Weights of a small mixture-of-experts language model, trained from scratch on English Wikipedia: width 96.
Below are experts of layer 9 (counted from 0) of a mixture-of-experts language model. Rows are named router (the router's row for the expert), gate (a neuron's input weights, with its number), up (a neuron's input weights, with its number) and show model dimensions 0-95. Each number is 128 + 32 x the weight over its row's rms, rounded and kept within 0 to 255. Numbers have three digits each.
Before each expert's rows: a language model's description of what the expert responds to. This comes from a sample of Wikipedia text that the model never trained on.

# expert 16
What it handles: Mid-word fragments in names. Inner word pieces such as el, ol, al inside words and names, as in w-el-terweight, Ge-el-ong, mostly in sports text.
router:116203110126130039139121083073158143073121146190132112119123180142128135109111167083098086102094136158135104136106166098105124169167164178139114163103109164119125106142140114080138156154192159113169153137141092083152146098104116192173073113154095107158117051129112146124122100085127081110
gate1:148154112135095113170176138113129127203124114151088093149159159078147154164127110122162068111153143157143140094167145078124044135148160125113153188162086064133114177116123108051130111112123149049083109117159105133118159140192126099131136128135053120163191119110120117120124144152161153156
up1:120133155128129105149167090112172103130175112074117161194079113171148150102103133137079146106116124162161054085102146103104041106119106109101163151146129109164115184116107123111085127151101125123160157111188075097124100140167123150149092127179130090147143109146199141115084134118071047144
gate2:184159113082134108125110104093139101111132121156164051170109163156151117113130101107027154162117162115165076120091114113138104119111119128139156144113085139138196081124129161152066111129139057103115103202160121124105101091119145077148085116126110117145130055160137127166112162154184079120
up2:128150133197135133169170182132099134152055123170150112118180059113148166119136171101168123118151114136142191094110146104105114132137068141109116134041097158165103172129188175155147062134103115104091152136082131122130166096104076171135166153129109108124140066156133093145135115157119179144
gate3:133116145138207134135160139089142130099148120163145102086125194107094116089076099150169055143137139130168092097177212144163122186138103105137141112187125144104164178102121179152164125142157180108139153109150111153140183146155089146182103108149066092130132140089141109168124114074093108108
up3:127102223145135124149152197161155119156122141143116131217151147163152133114102124110110114162138120150124151083118144131084174131133130105126050184066129155207076112138173161111125113139095140151133115107152198121120138130138133151140177179149128117067136085167130130085067161122129145172
gate4:065124119080107079175105172096102126090123119138141173169115115156166138107113125091094062164138140132115127138158063111107118098095114137162139168140164114089105114115143143074148182142149142133183083157150086141075141117166080086125120083134169114165058137125094215157135152093160179147
up4:084073132074127116085098152086142136160139079167175141130096157094121223140143139171155126105098104122123055151170126174161110186150087171124096128202103134142110112121170135097167134093129158124151177131093137061126083134164168142168170140118138145148168146115100074108120164108150104139
gate5:094197140131091113155138159136144155086121117148137134163167055068127163154145091100132195090103131130116142124104116112119093027151136139093157128103129165158172134123155163094117129119057144102155103092101135172121135065160198121129098162106155165153130080150157120153139187182125095119
up5:103104104096089138160169183115201101146095157164106108166140091132126117108083116079106193103109104126183142078143142179185132100167201069091102116114143097110120145122133089123109125143061150099131102147103071114134150124154158163142193099146069104157104072173131147140138139152090135138
gate6:099143109145133172147125150126136165194118118147153153105163117079091167121104065190096107158051138144137166138133123107158103083142140101138139166107140134164191118155172139121227145135133097117119114168102141167110215085143113129147104117121083111147182114145139126057157172133071120101
up6:185125131158223160111145144099069142183147162122157121163134140125157179082121125090096165147096168124138143095116094137152117117081112149098140137122147154111146161159116126117165128101100099127188138104132121139108155049112154144111140152100138073090155071098132196058092108133088167055
gate7:113209089152106095132155145161104136071067101135159149166138098102169107140123114176121084155101174108142085197115135119127129162102137152163156077166112145083059130117089087112122175129071173128167187145150083085158138087132127163142100139174161091175155130165107136134121138162081109136
up7:158150099105124067144140173109097153125156129099146052143115151113130046112157155123105133192139145168144117056095183119135175158053182141122120134123181103156134181112118084104113145156095116159147109145147132125159149100124105144104114165130111088160169150057112190168097133080096096150
gate8:113187145134128149107140095098143167101100138085090091112093155069071124099127129070100101103176089144147083176122140129075175094105116111097132135071129137123116163095125094090130048151130200077125146122160082155132150179149166148189157113121141181129109137111130130127074120079093155172
up8:122106153148206125132110108136115131155089134122169179143106066138137085128139078150151121107104117086127200114128090180163091159178082188157071143150080105100118141150143148162135154168098108140142162128069164057114128126130040117118156138191123128161141118122161135127183099162118087135
gate9:131147077133083129154145146086102162106102092112153147158135088144109124162152151050111093114097155167161147149161146157117082114129141216096178137082128128140196115137133153143144133083149154084148152124143098120119142135129015134099101175088138115161097087100117106166108131134168115212
up9:153112158162184104125153111071152141141135154092061086137164096118109052129109113171132064143099065131152116135153129122108130153209111118098146080148163117086174112140161128092145183119078087113143150118115147133145125130082092169107144177115143170161147074092153186186107148114138140181
gate10:077168062049150123159135166166152158062144120062126129186158135138161130113080150156141115087149158111127090112062136109162137103147138185062091103111143127141128109111190132125203171072139121120123168143158122051157143121115118105125111131139177139074101110102099127106118113145118149145
up10:105083139134134230190088159096157145166160103160134052126123147160179146137161171160052120123104112174133181170107118079137163169121136068124144087135112138144177096142070147149058090156108118123134092123149114104090112130106132122138146148124107099172109180142079137117106143096127103142
gate11:080168123146094145147191117145098144120104078200063172099126159093122059118075117136105130165134194172117061166098133130115096103130161174122134105156160129128179115121086120137184104174149123154149126194168148106121109124156154137136134139146087028160161132109125131166155125113125126101
up11:209103083116195154123190113130153189122064156109138134146172181096149152115147146091095080168146114092141123086144133141133158105096149194152088056153154052116153152136098130155087112139137148064114135155163165135124079154153143174144125145132135171160163082113130096127133125087134118114
gate12:070112120100181183140093098125115128140144204148129169180079128089135132103115157059109062123096142118139139145189096097103159152074168144147121151059163138086116135156132112142133135144098176099142122110170060134144078164135145207152127141123102138170090084093116125139119084092131093141
up12:113129083114093092123120172163141143190084115119163134110087147149170142147125130135154171087108129132112130078150065107163189130078095104068123116140151121115145149165074131182134101159131112121148115099130097132077111074132144112119158108160174148083124075111150152170096169199227152166
gate13:089167104073071152133135121084127130059116172118169131175122170179108129143147132080136117141046135081104117098136145118180087157150149105134106151084088140118143099140097112116203113130144147110180102089108079086091088125063100068184112186139112091088083128113120102131115110139132128131
up13:069096119143131161170104124066138172099100141192161148122114127119122161099128138064149112081056133151141147087206139076105116204176162091176132127126122126113150138152105162119157135132100162056130127122150110068149188138188121062131111121138103119137085125137174085117106103117134143109
gate14:124155127183120122118139166166210123114104132108118155131112087114155136112157164132130158108081144127107093094134113142197109139174074168128112114193113071068160184097167189127126073112189159151135159162165112115143156036190113168156113181109141145153104128121138127118104121128089114142
up14:112142167116147132104133117175159186147148117130128072168106150094111181134135111176201058135120177200101133080129147099165103119159136088155100158077143130104126137113136126164109158189142186092120104145152129105160146123170109159129133170130199163066135189149146129081140140130161144192
gate15:115200103101191138142100147136090126113165122184177187120145200076142112170102108107116102155109132119097198108129135128145085147143154174135093180142084128131108119122094170186107121103137156136120142179166113142131129100182115145146086132142092125156127142106061163096156042096080104145
up15:152141111142198182138136130177129131101086164133117099081136156171098071125126076104162152108150094110138188184174148193147128127155184132152115145162114112163090112084158130178160204101146096139124113127159108179103086159120081115114073128108125144137218126163137152132171101113103144138
gate16:051113156121129151102139137118120142132093122074164217105099158104178146123109152122107146132110111134168079167112156152094197074154165091134095087143143082078089160138148150118100132178130138111106180156125118107188142111150101150151125128053094166086122087120103141153137095092055123090
up16:039089139086131178176164106113136153137073115102121153142190061159096111168145140136158100125156163148153153189097104121109138140167146195146147104135120150171094153127121106146155104128076139087139128126072132146150119118064157107136129112182071096109141172199172110082089118110125159113
gate17:072151071138172099147158080129160095129126109127150123076140184140098115136166096139119127180069136130135147081125163137131142110118123140095148127126166197171196159079163097053126107083145190110141098129117095108167145148117123158138101106152127150160121156101078092078080070153195111153
up17:161077112175136167120180181162080149177084082126129075150121104143135116114091142050148175101152093106124095156094127133138175132109116071127133122156132130050138170133173163151144182097094104175147107051147099157119094113183125091129129121131077084080121159143137128109143126157120124077
gate18:128101118143098130111161151192079117170093078094133139177188168138129150102163085103107106126153150088155159124074208142139158123109096163155111169128109098102180142138097099146129181161121122113097201120090176145178110156175154141131119128112124098184178181159090107115177133178102141151
up18:230085126102100082139142118122142101093120148102133123099112089048124150145130104122083161107142105119113113153177121108117081042188155085114134083114142102126145118105098127153180167150127125085099161058089091137071148148157123116128096143129139107099085090134192101114103129057131116141
gate19:128102145125143131081155098129185175122145092073168116136113206127113088131162189139145132114144157101124174162141079116129164187141122114184131093156194109157135111176099084100128157173102123167133147124111144156131176122117122115201135138047102109153092099183118149151099188098168157100
up19:063117162189158108112113194162098112133130104128136146123112170121119093142125122117079163177156150186134143122112137181139193129131080127127068093117133122143111152147095175151113078153101196122126111161112154092165111101123102133116125185127135075230130108100165146165090191163102159111
gate20:121128149128166090169159111141140145140125130114114137151072124087167162188139128103081120166124093138065058164098166088101116153069102141159085108195143063112109101094092108140120121128168124161127118089204108116091149138129062149160130178112098085137101106136205109121134140128074113172
up20:170147102158073152053123112156162081123125090207092116102123165106132096138116105133088168074118123142161080150087123124113091099168095130112090106169087107145155135145193108157145104125132121136078112069138060144119115115150175106169106115149139118070082159127142131107145176082050114147
gate21:045162134115130143123173104164097119129103182191101179131152130157133095116101115185146109116108087165149078164112121106129123089184121147142075137181061128158144136089121161157214100141082137212179109110160083145125143125097104165116116156151138096166115107088105140109096101104152140132
up21:135159093197137129171159067085121093091141175125124134149065154125121137134140081163094072155072090121178109073063149106105076093170151108092120121154082185136113127095118109178155155128108115113136109089091120123113124136134089143126080096092131134131094077123065155167139090111078109175
gate22:132173113083072164060120181090126166067125136129144160135112158147152139119201125092038131126124153126089130141134145094138128124108099127190139077132169101129097124143129090099119158172156127149130172094120079087154111094145078104206107192073106152145095150085154102127114112139149144094
up22:087190092115074175143126133072133179135166103120114110189115106082101140128168164112147131149144091181121141118182157150140152136158142150169154059142204137162096161129148173057132106149061116122118101084116186079183128091119140185095130092131089106122143153105159114099114129112130153119
gate23:107112113143148146131187125143103146112070122162078122132104156154177124103086094026119101128092158079165074095165146088171134090152139139073127193134117167102167182118115086105172127079110105098084161153133153143125119145127142098177103139089106143154148157164106065173157109091154131154
up23:165124151131061163117111073158120121147124152153135109116151112128093115141147147145170120116180106059095125175110089115112134139087142070158131024181179122059083115090125160189162168172132147157142154160116066128116132152074099132091141143136095168161123111123131167153146121147083128176
gate24:121107208179178198159119117078103071111070126100120147110164147136139104137144058111091062134135140097136091155134136128108157169113158162104115136110122095116119135161098132154097194086098095154175149112091125122118162114123133176131159205100132086121135068144143152180090098133065137145
up24:077113124164047174117140149174167160173087150151094146145103135092133158169110103153106126122075133193119094159142152116143138118135148098082110125119139155112147073177145098166141132070082129161139132028110151112138172156131155093101104117136214126113139081179092112142116095172141104150
gate25:089098133121126122211110147157160126114110103159121160116164174134121128118176193113166222158103114142123164184099169110069131162141128152142126100189165123134167106143140126141127138131147102149121154148137069137105071125113142083157159136041110092112178110144151160155142078153195104090
up25:088149094076089106117142077091058131118146169118151101144121036168148135137110132181096121139097070188121048096129131118102119157124166102078196111130142139149097180097144161187105108116123136116097068161072116134154108156118149077108141141157125123120127149097146105158152116195117141112
gate26:118088117089122096128110070071174187128119095135120068149106111213129105097102087088040119091097115150150094116086156094136053119084129169123136136142132177123172157142154102073164079082132160098144170159122090149131144135147116130118165163101150184144130074115105100119118107108135133154
up26:118130130114096151073123162146085079115125160107129186144116135137130148140170145122126140105069158122107112069119093150144155103167156101144192147127156102094115095156151128105109128163171099152122111147122204134173087164128027130119127077095126124095158079121208159150126055155083153171
gate27:078134102084094136142112139085138145094174159133145147151133093092135139133144110132115122104027118182166106126126156170111141093081111147100127105181099131117055140141078090136081134130132148135143110078155111162120197161141128112105066114156228169131086084107118073149093093110112131148
up27:089139168077120113088109091122136150103140125120104147083091168154099144124163155119103120149073118134071122121116104149145130101171146130079108163167187171179119167123097182111077109149136103155142087156108141157191103128156099144189084131088139145124154079117091113181060082081155142203
gate28:103140195161198100156117196137128181124094100142144135151129153130092154131097166180135099138107157113160132131150163134139157095217111050159103143189124137108145142134086131106099107138096125125187130149146097111151130194174120108142106126169121122135162115125130153196099144160102031147
up28:118064120178164147184113180129146167095104182150094134151145087130129172146160160131095152093124161159163159140103117134125124135137087156102114110131106090126121149116137150255118087087099172170116133111162145200095120160099124150152082156169127133105145185124099155145114120178114167161
gate29:129145089165140163118174110091137086103106131095142141155140138143115133158138123150121099131092147138082094099152142068150099142107118144114101107164088231093190093104172144117163127108082205121150125155134070084116126086126143168152136109139110156181175097121106142193158115037088149145
up29:174157094087080151109111171095128114164177087117128181136118136135092083105119203137121098158108138156068097096126124077093147156166115166130111134077148112111138073127144100075143071142143130151173146103103112142173084160145149110040152132075162093125089055144118094088159112138103116124
gate30:150167150072119133127147134098156152114187151173108052087163182166081151120110141076126174115090160147119141123138131085145042120134111155091195112105136097034128134095127140132094120109150122115119118125103137167115086076115154165149128107083123210139072088133108120155164130108091122132
up30:161149149143156172131159111221144115055164114155182107089144127121139144155073200135113154089110155111114148127101101157141090148153196060122139109115137085149088114156152145164191145146089134178151155124135133163112101088114099119117097155098123136114039108112153114098116059100110130139
gate31:161160139112154138169152130084178190134103175139146145109083151147106126047110101110104077130122125157129046084123144092120153167133123122110171097143169116120216115087099139107127190174152113149120152116116120182136112144087099109094141144041139142103121069168107144127112134099190120099
up31:132150188170051091073134149090108110142094142152190166159099129075168148072134171119151105179117185107145146105119089145113098158142179128141144142096156189122107130113156181125092104140162111100153096142134105194143164084148104092128124160126137093109113090192081159172087143122128091097
gate32:120154143157125134158167081110109170152146102170124135181161117177102175162105092069122095147118140137076106129141107137140078129133120083179106125140181194183119112119142169087156180109096093065099132205150128134175107152139154100180129120170096107092155142106167165128107172096188170132
up32:114106109167175153087113181131204135117165088122079092106098143119135159124147095044114151171101118142174085129177209078057128111102134169104160097095116109122122146092107183127132148132110138115097122095148092105140109159196080093076113089125074118107093134114155102132120102149092124141
gate33:149115080167158097147169100069115145088086185128195108107111170102121126080141107163114112136150103102096143064164115086121086081124176153160066145140136142124201126129141118174140116064127132128118081117094147091076157093102090083109092119106159198140123112112082167117145151095081140125
up33:186148107176138126157163197116147152145146119100148161141138190090086124197148117116144193176164133172135095099201115155140090117130104148151093119131111090179154098121146134191088107101117132102122118180130108104095105137062095160089194082121086112136128161130112115094187088102132156119
gate34:043144157143100135170084084108099139055079107157137125095176105150129180152151177149154073146165077119114110158123125098093141137187175120165114164147114174147134083117129128114102126046136162140099144093134084102116105096169095170149155128172136180152128145110091129188135145128079093140
up34:089144130134126132137106142149122162102109124127164157102070105089103168111173122120111105118095112107094173145173110123135084207180102154119117183117099146096085104046126142111180176062111197187145134124123153142149154099090134133107088061161136085088114126110125097199120168106096138157